{"n_layer": 9, "d_model": 448, "n_experts": 128, "experts_per_token": 8, "d_expert": 32, "d_shared_expert": 256, "activation": "gelu", "moe_layers": [0, 1, 2, 3, 4, 5, 6, 7, 8], "router_score": "softmax", "normalize_top_k": true, "routed_scale": 2.83, "balance_loss": 0.00681, "balance_bias": false, "shared_expert_gate": true, "init_std_router": 0.00824, "lr_router": 0.000419, "vocab_size": 47542, "norm": "layernorm", "norm_eps": 1e-06, "tie_embeddings": true, "optimizer": "soap_variant", "lr": 0.002, "beta1": 0.95, "beta2": 0.99, "batch_tokens": [32768, 65536], "seq_len": 1024, "train_tokens": 367600000, "steps": 7641, "dataset": "wikipedia_en"}
Below are experts of layer 6 (counted from 0) of a mixture-of-experts language model. Rows are named router (the router's row for the expert), up (a neuron's input weights, with its number) and show model dimensions 288-319. Each number is 500 + 50 x the weight over its row's rms, rounded and kept within 0 to 999. Numbers have three digits each.
After each expert's rows: a language model's description of what the expert responds to; "gets" lists some tokens that make up at least twice as much of what it gets as of all text. This comes from a sample of Wikipedia text that the model never trained on. Tokens count by the router's weight.

# expert 47
router:571442575488418471475423456505545500535501433450536520567525494464589526410497459437526388514515
up0:395472476597455526451435532393473548497487434511561485429493498493488365417489548410589528539513
up1:536559442482534503493469459477487450500533446455469408520448497497497605516540536501532486515436
Numbers and Roman numerals after letter prefixes in names of roads, classes and series, such as M11, A75, LMP3, II.
gets: "1", "2", "3", "5", "4", "6"

# expert 46
router:536442486559403433375516523486496431520443535481539506477445478442417491555495473557461424444566
up6:573455562372398580490557451479470472529452519493518502453541483374521530458499570495415549454580
up7:474386452500584420525519538492570494511590438498518532481553439491549495441430461560525550521521
Single capital letters starting a name split into pieces, often in sports tables and lists, such as G(orgonzola), C(epede), L(ichnowsky).
gets: " G", " P", " C", " T", " B", " F"

# expert 3
router:495514495480492464536539408402452513502478414470492420493486443600523556582413552523483483458512
up0:459510494487479497525517495439456535532519500581468554374439463466522511525436433589541478521492
up1:435491488553490548493458479561544483544435395505428475422525573450451474524425544544442482506556
First letter of a word just after an opening quote, pipe, dash or bracket, mostly N or n, e.g. "Nothing, | "Not, great-niece.
gets: " \"", " N", "===", " | N", "==", " n"

# expert 9
router:507526450518494558513551569521475466448485501619527541558524426512431477449497544481480461475453
up0:584524491514482495549545543471512518436507520446586493447442523560461472411416400552398387524440
up1:431434502505439559518509502438488587524577567437479450458512447557507496544512516515529591488505
Possessives its, their, his, her and 's, often inside prepositional phrases such as to its, of his, from its.
gets: "'s", " its", " their", " his", " her", " of its"

# expert 2
router:499542504593536433518472515469470490570567520523553442591443474485494485510547453434507505534409
up0:526571516579437521506524502445571465522480443529475540513471446515599575490464387538486470429562
up1:382512543450417542475472410443556475524470493416439513526516480636666579464454494511479532464517
Direction words in place names and positions, such as West Indies, South Africa, left ventricle, right-hand drive, plus year-leading digit 2.
gets: "2", " East", " West", " South", " back", " left"

# expert 49
router:396459559441466464494457511516509461573542459406449571485553440565555498643456563531498539468433
up0:511585482460432404513490445413468489534472555570467477492501516493456474463438505503498482596447
up1:390515531463487552508449540459470497434431397507518533502488419428467470438564435496461430513457
ISBN digit groups after hyphens, plus hyphens, dashes, slashes, ampersands and table pipes inside numbers, lists and tables.
gets: "-", " -", "/", " –", " ISBN ", " &"

# expert 57
router:568558445490513477461528448408516514473497444547547482467446564456476416527434483489437441446517
up6:549530515479475501471550501440440527415408443475541410452455385566500521382503464462431518506541
up7:492462503454550447428420508483589448462472509490439456476440433535503467504506439469553496594486
Word-initial letters V, v, C, c after dashes, pipes, commas or line starts, e.g. Vernon, village, déjà vu, Candidate.
gets: " V", " c", " | V", "V", " v", " C"

# expert 34
router:440569474519397446523553485503470566486499565486517501447510540498590617491543506546529509521524
up0:508611488508498550429441481472503485503372512557476457528424512465523477492484491516535408482420
up1:406482562549480544546449487418457411533518656559542471473487464537549563531422435464394444480488
Day numbers and month names in dates, often in tables, such as "November 26", "April", and the leading 1 or 2 of years.
gets: "2", "1", "12", "21", "10", "7"

# expert 53
router:521512495525465516467549413485461569572530538406569538512434439497434505532500509517586494545546
up0:555503496550514530499490592540594433536556447520549546474565458530397600504546459493404558445399
up1:483393460493544509519590543396498498469490497520508444436564503529510551495456461497569461501520
Initial capitals K, S, R, Z, Ch beginning names after a comma, bar or "of", often in lists, e.g. K-ieran, S-ofiya.
gets: " K", " | K", ", K", " R", " S", ", S"

# expert 44
router:412444416466558411451512494597555475468457525459489508540484504572420545519535402587424539483438
up6:511470525604439515463494485481484455543571505579468474432508603532534499519435532521506487495537
up7:565468527356491440523454450529460597561543420480574530448504523474568512396500484410526505486476
Prepositions, commas, brackets and dashes directly before a number or year, such as in 1920, the 1 in life spans (1772–1837), 21 May.
gets: " in ", ", ", " (", " In ", "1", "In "

# expert 62
router:539544468451520533564419503580536524543528479432586450470493455610428595517495501446517492406545
up0:488449522564584521572500524522500551524536512458529543491448406521449458454471524500525489502448
up1:506458509444568457496538538511490530615434541426515504368458535514510505434578464477447496544488
Pipes, decimal points, slashes and labels in vote tables and infoboxes, such as the pipe before 100.0, °N coordinates, m ( and Total:.
gets: " | ", ".", "°N ", "; ", "″N ", " |  |  | "

# expert 55
router:507483583556614464468511510443545503421486459513501467533452433610446521476493557508512449557446
up0:521479602421534596552429490568498491494609470585535495548497504544446494426442459531487579376491
up1:504637465528370524520469478416607594614506465479426429504419461438498502433473511446499514608505
Commas after names or words in prose and lists, plus table pipes, and, and by, as in Jamie, lawman, Toghtekin.
gets: ",", " |", " and", "),", "s,", " by"

# expert 56
router:499488515438526523511417531532398474585551479544492529402495487529550462415554483552539518433422
up0:445573437537519479483509505465559490442470514458411464493393444501500566504517477549587540539564
up1:509459494497508466607507490415457565567514549456494429444504481506544512470519582526444454560470
Small numbers standing alone in table cells, such as chart positions, medal counts, votes and goals, like | 4 |, | 44 |.
gets: "0", "3", "1", "2", "4", "5"

# expert 14
router:531477460455474440557484523532483546456483583447504513564471452486510411439447452460460473412491
up0:470457454512555556417468466522510541473412523499539533489421456471548492526449550451481527510467
up1:484385482529503479495491592488412490501460570474378498486661538507499475566506555549388475465487
University, College and School in education passages, degree initials like M. and B., plus short syllable pieces such as er, en, Ber, Ver.
gets: "er", "en", " University", "is", "es", " College"

# expert 59
router:508520554570532503622442548471449516459466529496510596494590459531450554502474542492515485553464
up0:494573545516482474493478519355490553448457574497436521484353554477501521408547484539472496453500
up1:499479536498479477492560502437439577444521603560429530421485524499417532449456598454546622555432
Forms of "to be" and became after a subject, often before past participles, as in was acquired, he was employed.
gets: " was", " is", " were", " as", " to be", " and was"

# expert 28
router:517503497516525396536528594488466453528483512467515534477575494612528538431490511450548424575463
up0:474511456540537489447450476449407500541448535555453460462568498434505580569528426517430528433523
up1:512525465476410475469457565450549511397508449399483488531476508474444498575457525484514576559473
Prepositions and linking phrases before a name or noun phrase, such as with, against, under, "directed by", "hosted by", "published by".
gets: "=", " with", " of", " by", " to", ", and"

# expert 54
router:620479480490482554480521529544478505473526549570522482457509444474458523559456480534483509479455
up0:524492499476483518514468614547497504549530377490500542446489430483458438531531478476460492471517
up1:538553587442439482449482461484518569531493586453549504489411401570539485499436506450486410440505
Commas, the, and and other function words in results tables, census and election text, often after digits, such as the winner, vs., ·.
gets: ",", ".", " the", " The", " and", ", the"

# expert 19
router:421436513586486442473470497461445459394503602527605487486553525536530487494567423515521539504427
up0:447457473439548437494396635460464501424471557578537532529470482525485429414440469416558411455603
up1:523511531564514503491519567513455497534491515470357526523429483497447559538489441535532474537514
Last digits of a year after "The 2" or "a 2", such as 013, 016, and phrases like The, during the, won the.
gets: "The", ", the", " The", " of the", " in the", " for the"

# expert 45
router:505534448479446624492417545562491434501581451443455614474552557516494491517479428488498496489471
up0:442476563557526465463522493377425532494466569528448391399510488480542507459504515446437513452582
up1:492470489482488525409489529517556484554433520525539519505451463498454492488448490452498438458518
Line breaks closing table rows or infobox lines, table divider rows |---|---|, and labels like Population (, - Country: United States.
gets: "\n", " |", " |  |", "% |", "L |", "Population ("

# expert 29
router:475571563515534525470494500544489497640486518557528411565508500421391508475479462545497524549423
up0:549510436503469559477527477589609461546449540490432512491436539468518407567554468474429625556536
up1:500425455498477436571467487467537570511555479440519464604460497450690431472444543518467567485462
Digits and short entries at the start of table cells, such as rank numbers, scores, years, and football positions like FW, MF.
gets: "2", "0", "3", "1", "5", "4"

# expert 16
router:476487526550420547515431562594549595564587561471519466584477419509531457491555401546551450463465
up0:552356485502517520475508499475509492459476440481406509465481498414473470468464607555525383495476
up1:581440484533546605445501507446437474555558554514488494565528478487470474446527503510487434569498
Pronouns and nouns as verb or preposition objects, such as it, him, them, there, himself, plus line breaks ending infobox entries.
gets: " it", "\n", " them", " him", " there", ", and"

# expert 13
router:487516544590537454448478543410436500401538506563516571510570457520402509454511455527544496471456
up6:447403550466435508542505458456533511404479496521466422560516429556572489497423519424436435487503
up7:557534602494504506554473549544480494546512546500505412420508521477493540471550470509414477524492
Prepositions fused with the in running prose, like of the, in the, at the, and a sentence-opening The before a proper name.
gets: " of the", " The", " in the", " the", " at the", "The"

# expert 0
router:560404570531446476488508620476447467492521607490522483504580473573455537439501520524509546461482
up0:441521540521494496511486567428499443595495351443525480488594536517476535451552627514464559476570
up1:509519500467487524596559423576562405440481452524446508527361567507557389530503445519477551537552
Auxiliary verbs and quantifiers right after a plural or collective subject noun, such as had, have, were, has, many, both.
gets: " had", " has", " have", " were", " to", " are"

# expert 21
router:579428435459419496463419484494437529339448440523544499446510535519480522463485543574483489554528
up0:487477387418525455505529560562538477417567467505563369523489518489527465550543494508432524529530
up1:465540472405562456467403461517544401548490463557519431556477483605518431501499531504538492576469
The article a, often fused with a preceding word (as a, is a, was a, with a), introducing descriptions like a member of.
gets: " a", ", a", " as a", " of a", " is a", " A"

# expert 42
router:504522498494507500504501419522525547388548471538409596624497525491465396456455471535378543501525
up0:473611406572548467470462492422554534500511491580474478531543498605529476363485486487558470370515
up1:546438472486453420415469572437462452575529504554497485466586475546526485570472498536437494540502
Vowel-led syllables and digits inside proper names and scores, often after one capital letter, such as ron in Cronulla, ant, ic, Mor.
gets: "or", "ant", "ic", "ent", "an", "ac"

# expert 58
router:497543380580503542522550497467482491585510469446565471448496499462474522577493594468432453457461
up0:453521454516471489388458495508454545505500470508494449416499523501511434516481469426520524474413
up1:581489505512453446514470474504521544423532479496544455420506486525509503500501448475547470559525
Capital or lowercase S beginning a word after a slash, hyphen, parenthesis or quote, such as Hispano-Suiza, Winston-Salem, (S; also M, B, H.
gets: "S", " (S", " S", " | S", " s", "M"

# expert 20
router:501520531462531475498471538566476441480467525569483529477499494508577464505407470543629454440496
up0:505496478518490573485607436518457545577564499530526563504504523474486398548572451536459399516493
up1:426450521435459572502519540600461436491477564547490467492453519505451517429477569534459567548522
German articles and prepositions in titles, such as der, einer, von, plus list dashes, line breaks and sentence-opening words like The, According to.
gets: ".", "  -", " as", " der", " –", " -"

# expert 63
router:490564458496496496542521532489457567534538578507478399462623454574551478493593477526578408454474
up6:457397441538539443546574488504560556399537540613471545575461536531497454467503420505451498469553
up7:474460509485484531534577528464465453487425530514515578405430506489477432490469516512446422494534
Degree, minute and second symbols and digits in coordinates after "- Coordinates:", also location words like near, in the, km.
gets: "°", ":", "′", "- Coordinates: ", " in the", " "

# expert 33
router:560552469555588536553426543529497458520535506506480482475444498469506560500509567480500478500524
up6:464441507429463561477500435542533528499504586504520517471480547518501463493484497532403558521515
up7:559439510467541479409494415540507494473480473542495440478573534500517440416416528512429421629531
The preposition in (in, In, ed in) plus a leading 1 or 2 of four-digit years in tables and lists, e.g. 1964.
gets: " in", "1", "2", "in", " In", " of"

# expert 36
router:589386516515500486550461505512532495506532535447557507505503532485467485452522560419494581547483
up0:341559465380535469538555410505472475508478443530576509509459419549445580504489526533458520509506
up1:463437475488519507492471475586529457512561495521541392460590542566479474619502530579452421521516
Conjunctions and intensifying adverbs linking or modifying adjectives, often after a or an, such as and, or, yet, very, highly, relatively.
gets: " and", " or", ",", " more", " for", "ly"

# expert 39
router:453470503449434450443468473568541482516574519501405525575497516614550466547371474407500557504597
up0:467439444482403549547508531455458522496489503436494475490511474424533459487480482492597557526522
up1:433530537560490498444476440547438462575413473441446451475487544507463510498575499527568505473478
Line breaks ending captions, headings, navbox titles or table rows, before | Preceded by, See also, Kingdom: Animalia.
gets: "\n", "\n\n", "| ", "| Preceded by", " | Succeeded by", "\" Transliteration: \""